From a checkpoint of a small mixture-of-experts model trained on Wikipedia: 64 experts in each of 11 layers, 537M tokens.
Below are experts of layer 7 (counted from 0) of a mixture-of-experts language model. Rows are named router (the router's row for the expert), gate (a neuron's input weights, with its number), up (a neuron's input weights, with its number), down (a neuron's output weights, with its number) and show model dimensions 256-383. Each number is 500 + 25 x the weight over its row's rms, rounded and kept within 0 to 999. Numbers have three digits each.
After each expert's rows: "mostly gets" lists some tokens that are sent to it at least half of the time. This comes from a sample of Wikipedia text that the model never trained on.

# expert 52
router:476457480516539509499531531533479446503520524469499448493519469532525539491513472498513527491526481514504544538542459501525482499525522464547507528485458484492504524516512514530475509468524487531453476502499480505496523542533496455481518445480549502516488472512487556507514502488476475493507495525484491497501542488518501526479532481469512471488502491492479530484505502501495523502466
gate0:472468557478507547490513494503462504492496539478540506543525489521524507493512527520481521475491472524519510500517492513493476462457499534451487462483518483528508489522517540492500517528511518549526495431535532467515535485523497575528480522498488521463490548455452476522522532479520478520488512486489532538526481519491527500517477469508515510487500515498469502451522541478534478460502
up0:484531483491497425503481506503534514500491488473484496489485479517457499509536481504500457500534498491473498476489509467565481525537489480551502535514487520489515510465476470488499459502483506477506507550463481561456489515475518474476521515524454501501494426543560510481475480517489556504516504524505459465470494518486499508487515477478487510531524458491511523521496493511513509528521
down0:533502482529508572518545497498490522486528519530485523505524511477474478523510487467512511532460493472488503459532461541473513509537430523558457493489534494498522484467502465513467540474443534522519532522507491473522540482512472489464541468500537463523546490507523501501521503500475482488511486548480483559490482508514525546474526485541516502487485481520478493472521488500480524504478
mostly gets: " This", "See", " appointed", " Succeeded", " Genus", " Order"

# expert 26
router:503520528527513486498471515469486529509539512505485508496483492496509546465477496533488485471498486506525529477531543562486461502516492458549504517476514543470522488494466487484524589555481435502466507537498509500499494481538491474550495506506439478466519484502472480434511511470480545482550493519529486480509514480515479486477506529468528530535528496524509496539535515459501457479495
gate0:515474534471507495526493488488523514498539544510480482539536481468504511557493474446519491479481472557492479495486489506463519475521445561515483511544526476539515502527487462513542486525464498514501515517500510476497523503497506505513465462490440515492489454494503472504538491444522505482518470463492482484471496518461472487539464441524522483532489492521488484458506461485552509504557
up0:512494479462538511481498494490506496488521545470460489514503498496492508528505472473537499473472496553537475490482510507460519486514479540501484502537536496511498522533501500481527484506470499535480494507511493466521501477493471498522445498482469483469505481466505475514537482429510496478522446462515516461503499525485454473532487466516512505521494472518454487459516468483523511496565
down0:522504476471492505478559515513456493512464498497491544501430558533489504527521507529493505560524498501483497510546510483471516508517526496500487483491486513520467474487508513529505494520493527466518470518507481517500513479495504520523531502490489515472458469515497481475503469490502517501525501482515489523522476503515466483477515488533509493514515472519472552490510451493520532504454
mostly gets: " three", " four", " five", " several", " r", " next"

# expert 27
router:529501465447512489517457504478493488486497525466455497508472514497511530480495521500464485490501517498475474489549502509512502476440492477543478511450522492501520464476536478488466494526487492483451527555445512496484500480503484512515510524491513464498494515460521501500496519542485529512482523448545442493513473496467528514478470502518532497514454513483464517497520481479510539500480
gate0:500463486481475489503517512518526556520521550475499475504493541459503501493498520502510500510528498514502547479517481481496512509477512490515491468505503499436464518494496542494522513534524534507523493507542477495462494536471497496451498509518500489493518490491459514514483481500540454478522509542509518479506522493501535493481508472562497537510495466494575507510456491543494467471527
up0:503468504491481504511492540511496551512503545506483479513504533475503491483528512460495529509521515509497553470511466466479526516483472496507486470489503495478486503510497547513508518532515536495515501494527481481483505537494473522465511511506488471500523497486492523537473492503516437508522491510531486473491547481479539500505502474521505486513508484460531498479452478531502488493537
down0:487517488521495467496513480505495476519481491529478494468503491434493486514473486499516470523528503537491487441523534472496500532467516507490485563531518544509500520490499472490506484531492477524530475514500543507494492450521527544515527472529549505496465516459497490517449488456528492467482505492507505510483484537482522492516499533512513494486465491495484472478496504497485509508479
mostly gets: " −", " +", "′", "',", "°", " ±%"

# expert 60
router:491529481478523500473520500466497528520521424497440520507464486502493451474521483458518473474492492500506555539498505537524488498532491456456474478507473479517511501525487477488491520512478520522481477475506499472501494490515495492518526483496504498483501544490450461513499476480478498496465504471528482505515490482543474505472480479503524532466451459472502467505523511533545540502502
gate0:510498456501503490519491519488467514501546496516510484540545497513538527465489530507534527513502528532522492469490511538500473514497491490529491520566509490540503469479474506517488520481464527497483467490435519449470560484505531487508512498454475516533515511469533552495504509489461532518510480535484502483528474477488483506513493523539475535521496468473525501476517522489459460468474
up0:508472527494494522487495493526514493477448487496485507465446492482446498541492488510476492467505461505504491519515519478482510503476507502499483499409500512465464524517517490478532479502525465504525526510552459529513438527515476500516485485570522476511500497515486467516531481498547492480498524456506493543487503520543487480503501491493515461487514521506487504497481480518530523538533
down0:475475470473534518502505519510505504483503558505498514534486454507475511501521503450507477517524525512513513504505485475519468523516498486526511493476538507524535481491514477494497501468508482506514470524520467508532476508510523480482479504547509510462492487506463509494548491511527504462493503481487493495503497523535496502555477488501495505519557499494466495503504434524502528529495
mostly gets: " two", " several", " four", " many", " three", " six"

# expert 11
router:486521472498486503491484503522532529481502468466501521511468528504532490509488481491487479493468535498528489488460460446453523477534483513461523493510546489486471511487546516501542499501493504492486507451524487516499518476498494525450502481507517516526483509547495492498501448524447471543474508476503472485503508531495515535517428512502526513484471525488505513494487433507466557529511
gate0:486503511560514530508489523459517513518491495488466463505504512533505527507491506526514516563508555494476483487472560506476513499513470478493508490505474507522510487458489527515509555513516504530498479553498535506471523500492496511425534512533501473481504500510556495469476468503476525551549501515496482502430521487451528510515503524482501527533485506489557500479487506495507522521510
up0:521524539541525516478513547456524530525466522468500475484480451491540512497466475489471501503487490481471511495462533483439529482524495505482495518483461510536532485483518519454535537486497503540478497539527535494509529513481486477452533503541472445491511497527527487464490471515498510531518496469501532513496569476472524530461510477510533524533514481513565520466533508509524522515514
down0:510539474488490549510484476488526512504503456529488521487497517515479480486490476471505456505481505501511482483501500496476495493497491469521545538499532539504544484504507516508512495495506502528485488552483487487466511507512506503524457508515456521525478498471500505521499494511447493492562505516478511511485502508480498562545493481537488482541500548481513534486493534503503520475541
mostly gets: " century", " UTC", "9", "During", " Clade", "8"

# expert 7
router:519480489548519491452453525457507522556489543483467526465497506497482493490505469469503535464501552502543492497461503515473531466527489493496487484484481506519490508452502496464498527442488488494535477499510505530492490487487486482503513499516520474491541509534466527550544493478504521501523494479560506494491503505468513485552521522452525543453500449462529496487494487476486533516521
gate0:515452499460504481494523507484481488528544492508478473461545475468484557517493546496547503494482482519487508495471456539494540489519467490473511471468540487526481496497496528502504514485493473503501499475491518506539522452522474521454531462478503524533464469452521494499488500479489497539478499520492545493483521476485443512555468542493494446534510524533444477499534469488489536480511
up0:483517542534524534480493517526482517467484530476543541542486508517530453478527472499505493499506509505490457481525527489481483477505528514546539486568459513489484490491503489473523464499550543489517481550483439494486501532499504449540481530503480499484524516485490477538489524505520510452517483479465494471535488513541529479483496464458517539481499473481525525484485525507507464486481
down0:474507499491436536463498499462489488496513479506529537454492529485507468526511509554506469532521483475521478488522516509472532499517513505494539471520483467525492521457500473472497530517548498474478501500482491505485463491495480507453475529500512554473478479527521457523537470484445510537514522548482493491483513488496428483498491494512540557519492513442476442463522492518501470533484
mostly gets: " when", " where", " this", " However", " before", " because"

# expert 18
router:474507498491496509520442502512537528506565476518523515474500512501525510505497505555506484515554505547461537514517479527497481520515515476490512519567472520501493511451464480501516495501496486507505514496495542513505509529519465440493470491513502488475530476515471480465494493475468498482535513527465507531486517551507524508515490497502483540514508470503536494518472458478519502497511
gate0:449516571486511535478458525497511447474505517462545532514534527498499515550464513529528511519504496522500476476498516515496505508520491476508505520523463467529487498506473567525534494527494489503545524487490504520487531467521522524510503492520498535507488438538514482449503514506494511477526490482483511483524512557535483497477486496491475502532514480538493507546481514488533486513497
up0:503472529498517486488450526520458451498506540473522511513527502499512499550496529532502473521469494519505499455467521524489543497501482484518502510511496473502493452526478557508509504531497503485475522487483522520471519457501526519540490481496488524492479455548518503482499528524505498482564527485513506490565517533536462472481483492533489485555492489502490491505475478523500502522487
down0:514503488499452484514513495502486485542449506501484485512460452480484484495483496486467514505459519462575510529489491496460519483510469521493529495480508518461516490492491461484492455474523522503519482525501499453482467515489478508510484527489542498512496463475489516515492535494498460517463545499558470482498480452469491499532511488519492488439490543491477502456482492513505475508478
mostly gets: " an", " his", " their", " former", " new", " the"

# expert 43
router:500480513467508561520497523498474558459529560541502529496520511508504517498511511519538454483530482506488538459515499533472518556490469474470511489505481460544492497478494525481525490529547511531482505489545445555527527511534471448482519513509480503482476508541486526480489493503526514479464514493473510517465519475499481502499521488480476540509503482492471504537463513490537508500516
gate0:468508552555466548482504495482538482476503489483550509472508484498493517486473496515509470504520499494466498586500452508490522523513513486469520524520466533480504489474505471474511526529505524488518522512534522495518498513506496485482511498509513485472492517514506481494515543471489517534523484500498480463506534488520470484518429553488490478516502511519451520488446526531492464516528
up0:485521497527484515472514515485539515467516480454528516468520511505499493512510526486523512533515481505507484577494498504513479511541549482512514498517467503475496473481500497483514468516511513501517519491508484494452510498452498471483512538517495512516483498503502488484527500434505529560557470506472518488541526528545468505493481521479479486501531506523488528506441479529474526493500
down0:496524466509505484511482510524496475545490506523456503492478484471499503484497498484462489484523566495471500524486474493504524488516465550488462472490551463503503548510469487510474488466463486482541508505490504508535504526518510488489457462476511485501518511490487521500499474517505502508495538477533477505423479500496546498466513495507511526466527511497509493599562494457515483495462
mostly gets: " film", " game", " music", " development", " line", " top"

# expert 42
router:513533474507510445498508526469524478499529513484498487491505507511477515510487534460516543496480512493518530551508512482457511472514520472509525505478488524515467506506477516459534491516528460512468488448504437473485452443451484510500519495470480510530513493553517534499501479520492442480494517471535473511513484506489513482473453458490502499503502523483521504484522549530487541508487
gate0:480521483519494510494524547506498497435522469486488496497473517546515496509496480508492463505492472505517512475491457476494460552505486540505516461521499491498505479488495553523518508491515520483488487503496476510498528450511545517484519501496480518501457444528485544478451479498465491488541499545524500488521492520483526548528496509492478510489527485518518495487467464498471500505525
up0:495523519512480469483515565507504502460485454472490503512497534527530502512466467495514491467520478508498501460494465492477445512523488528481498469517457504486518509512470556515512513499498525446496507507527471553472521494507544512490538511491478524504471472532487540478459471503479509511528506550552496499508516484476497482459501486471486486493537493551514502506450450503496484490510
down0:541497508439518499502478493479491500455538475501526512486529510520509502471526463509506493537500535497505517513551498519526524515448518453533473516486523497531466506532487473551491519561448495495548488521497494515536497452502480527522499486510451488483522435432525508517482488520464524501494496534520510498488517504522473504508464445543489469505496450493488474513548466494541471508508
mostly gets: " October", " November", " July", " April", " January", " December"

# expert 23
router:557503488523497504525494522483502523454496539489492505491495506512493495465489501486524512485456533467476509463557496519518518475498477494481508480486459488525522502527491484459515503474521500511519517529481483497505497480553449480497495467505519537514475491513512518511511506507480486493496530521552447529489556502523501511496534547470469481480507502542500477506498474473501492534440
gate0:499502492488517524560494553530525496455520481517499535538525478484488510523515525476466495518546464498477494519502483514529509506486515540506529484518479491505511508491497467483454483514488505498514500472468487516488519505459475504504474493513483499512512510518474502520490515518487467461482525525491494478488442544488504492483482513523566469528466486517544478500451502474499495538500
up0:493483506468488507483503462475486493525487519488535482480507494531443460478489476519502523478485525524513485506496538451484495474507504492521475537494506502512502477488532508515494499491532505497481504502512507491471474481487520516513533529496528523499530488507496523475493506489475490494506481465503498523483512492504513464512513451526462574509567503466463563514542549504487492466518
down0:471483501563483465535462516526495478449470509480523502503525488501444471532515510489525480506454457520554529501474494505517477486547507464502480529515521455497477455482508476483497500483495528484508530491486494511467509503446472500498484480502476511479496464454489464510514480503529543537490491479493492526486488509513553511540528515522508532576557549475434549464464529492517530512542
mostly gets: " would", " into", " against", " to", " between", " took"

# expert 1
router:500527459519515472493503528533535486463465517500478499522514459537502506485488472540503506530497506511507481507543531502522463470543489496469523477492472500503484462486534513530477518500533500521520479461503491493515466500502505476492503526479509500433557516514511519503486497540546505503480484521496499540524475493482454515465501538478531455495530458517506498518519522448477510519487
gate0:550493451500532504466512494494535544525484514489484470495498450506454511496509522534526526517465562503517494532515523478486561477494456526540502529474517503516520546532519522502471469495492482541523528503505471486484506474494470494464496481512495473529480503485508553523541478512487548460472468482518478485500483554480507454547529524510504497501505517466485519482473491476487486516510
up0:480492524506465523517458480514503488498505470481551547517495568496535500505521515467469461486527447513460476460494493516518476507482536460491489481507459498467463472487475473510496489489494531478497476494493513519497508555495526493540474474508492522529481511541498445489443513482517482494544531495457520487486504469517477507474517472519467520513483489527525472531513524534518531486472
down0:524530519498534519484481513497526515503476509497529462492488491560535488474523524526530479540497503485505495496499469510525545458492493479503524502492507531462509500539470494541478488514520542472484499488498513500521528504505510523464487528485456484463507458477521497437499460500478497549491483537495518530520541493513505523468515470494485508468513502501515528482483544490518512495493
mostly gets: "\".", "°W", "°E", ".\"", ").", " rather"

# expert 40
router:476456511500532551514482489502510503504528501527564498535536487488465554510518505519459486510483498514514502524470508493496501498498471510483472502497441494461495511512487482543527514489487529547479495496479481521476512487518530516514516487502489504520515499532491479517552490469474472496521515474508522471505487570558508522472463454488456505526515477511520498500465531491503495501553
gate0:496475477482523553466500523492549506505492484492504486517480479484495468488531495448514512520504498504509505516514496500489470492515458453515526477519513481503525496475484476518492513513525539517558491488510500500523480489476456477484483527468513482502547492462486532505495525503510471507526485492452497503513493479520514445530496511514507506496533521518497548505488459510515473484513
up0:450481491476507525471499525491564504484483489518537471500488522495503476529480491470517528500538502504496512551489494477495496487508476508497510495521503471477486498511492513549511513498503502533540473476501514502539501459504499527445479519483523466499527468495478492502513511486505441560524500512436561507521509502517540474498497501465508532475531507500508542480497489467484463439514
down0:516474512499518517476478508502530478508502466509542524514475516471541514498491481512495505508490488490527503497490485467480470525500491494515473476541498501488535518514520547512465529503528527511481479509502458474480495506458489541502472504493525477512552487548467489538552473468539455520523528499494483492541488477508511501474533491544502510505506475519575488478469486501473493498535
mostly gets: " Jr", " School", ".C", " M", " Festival", " Railway"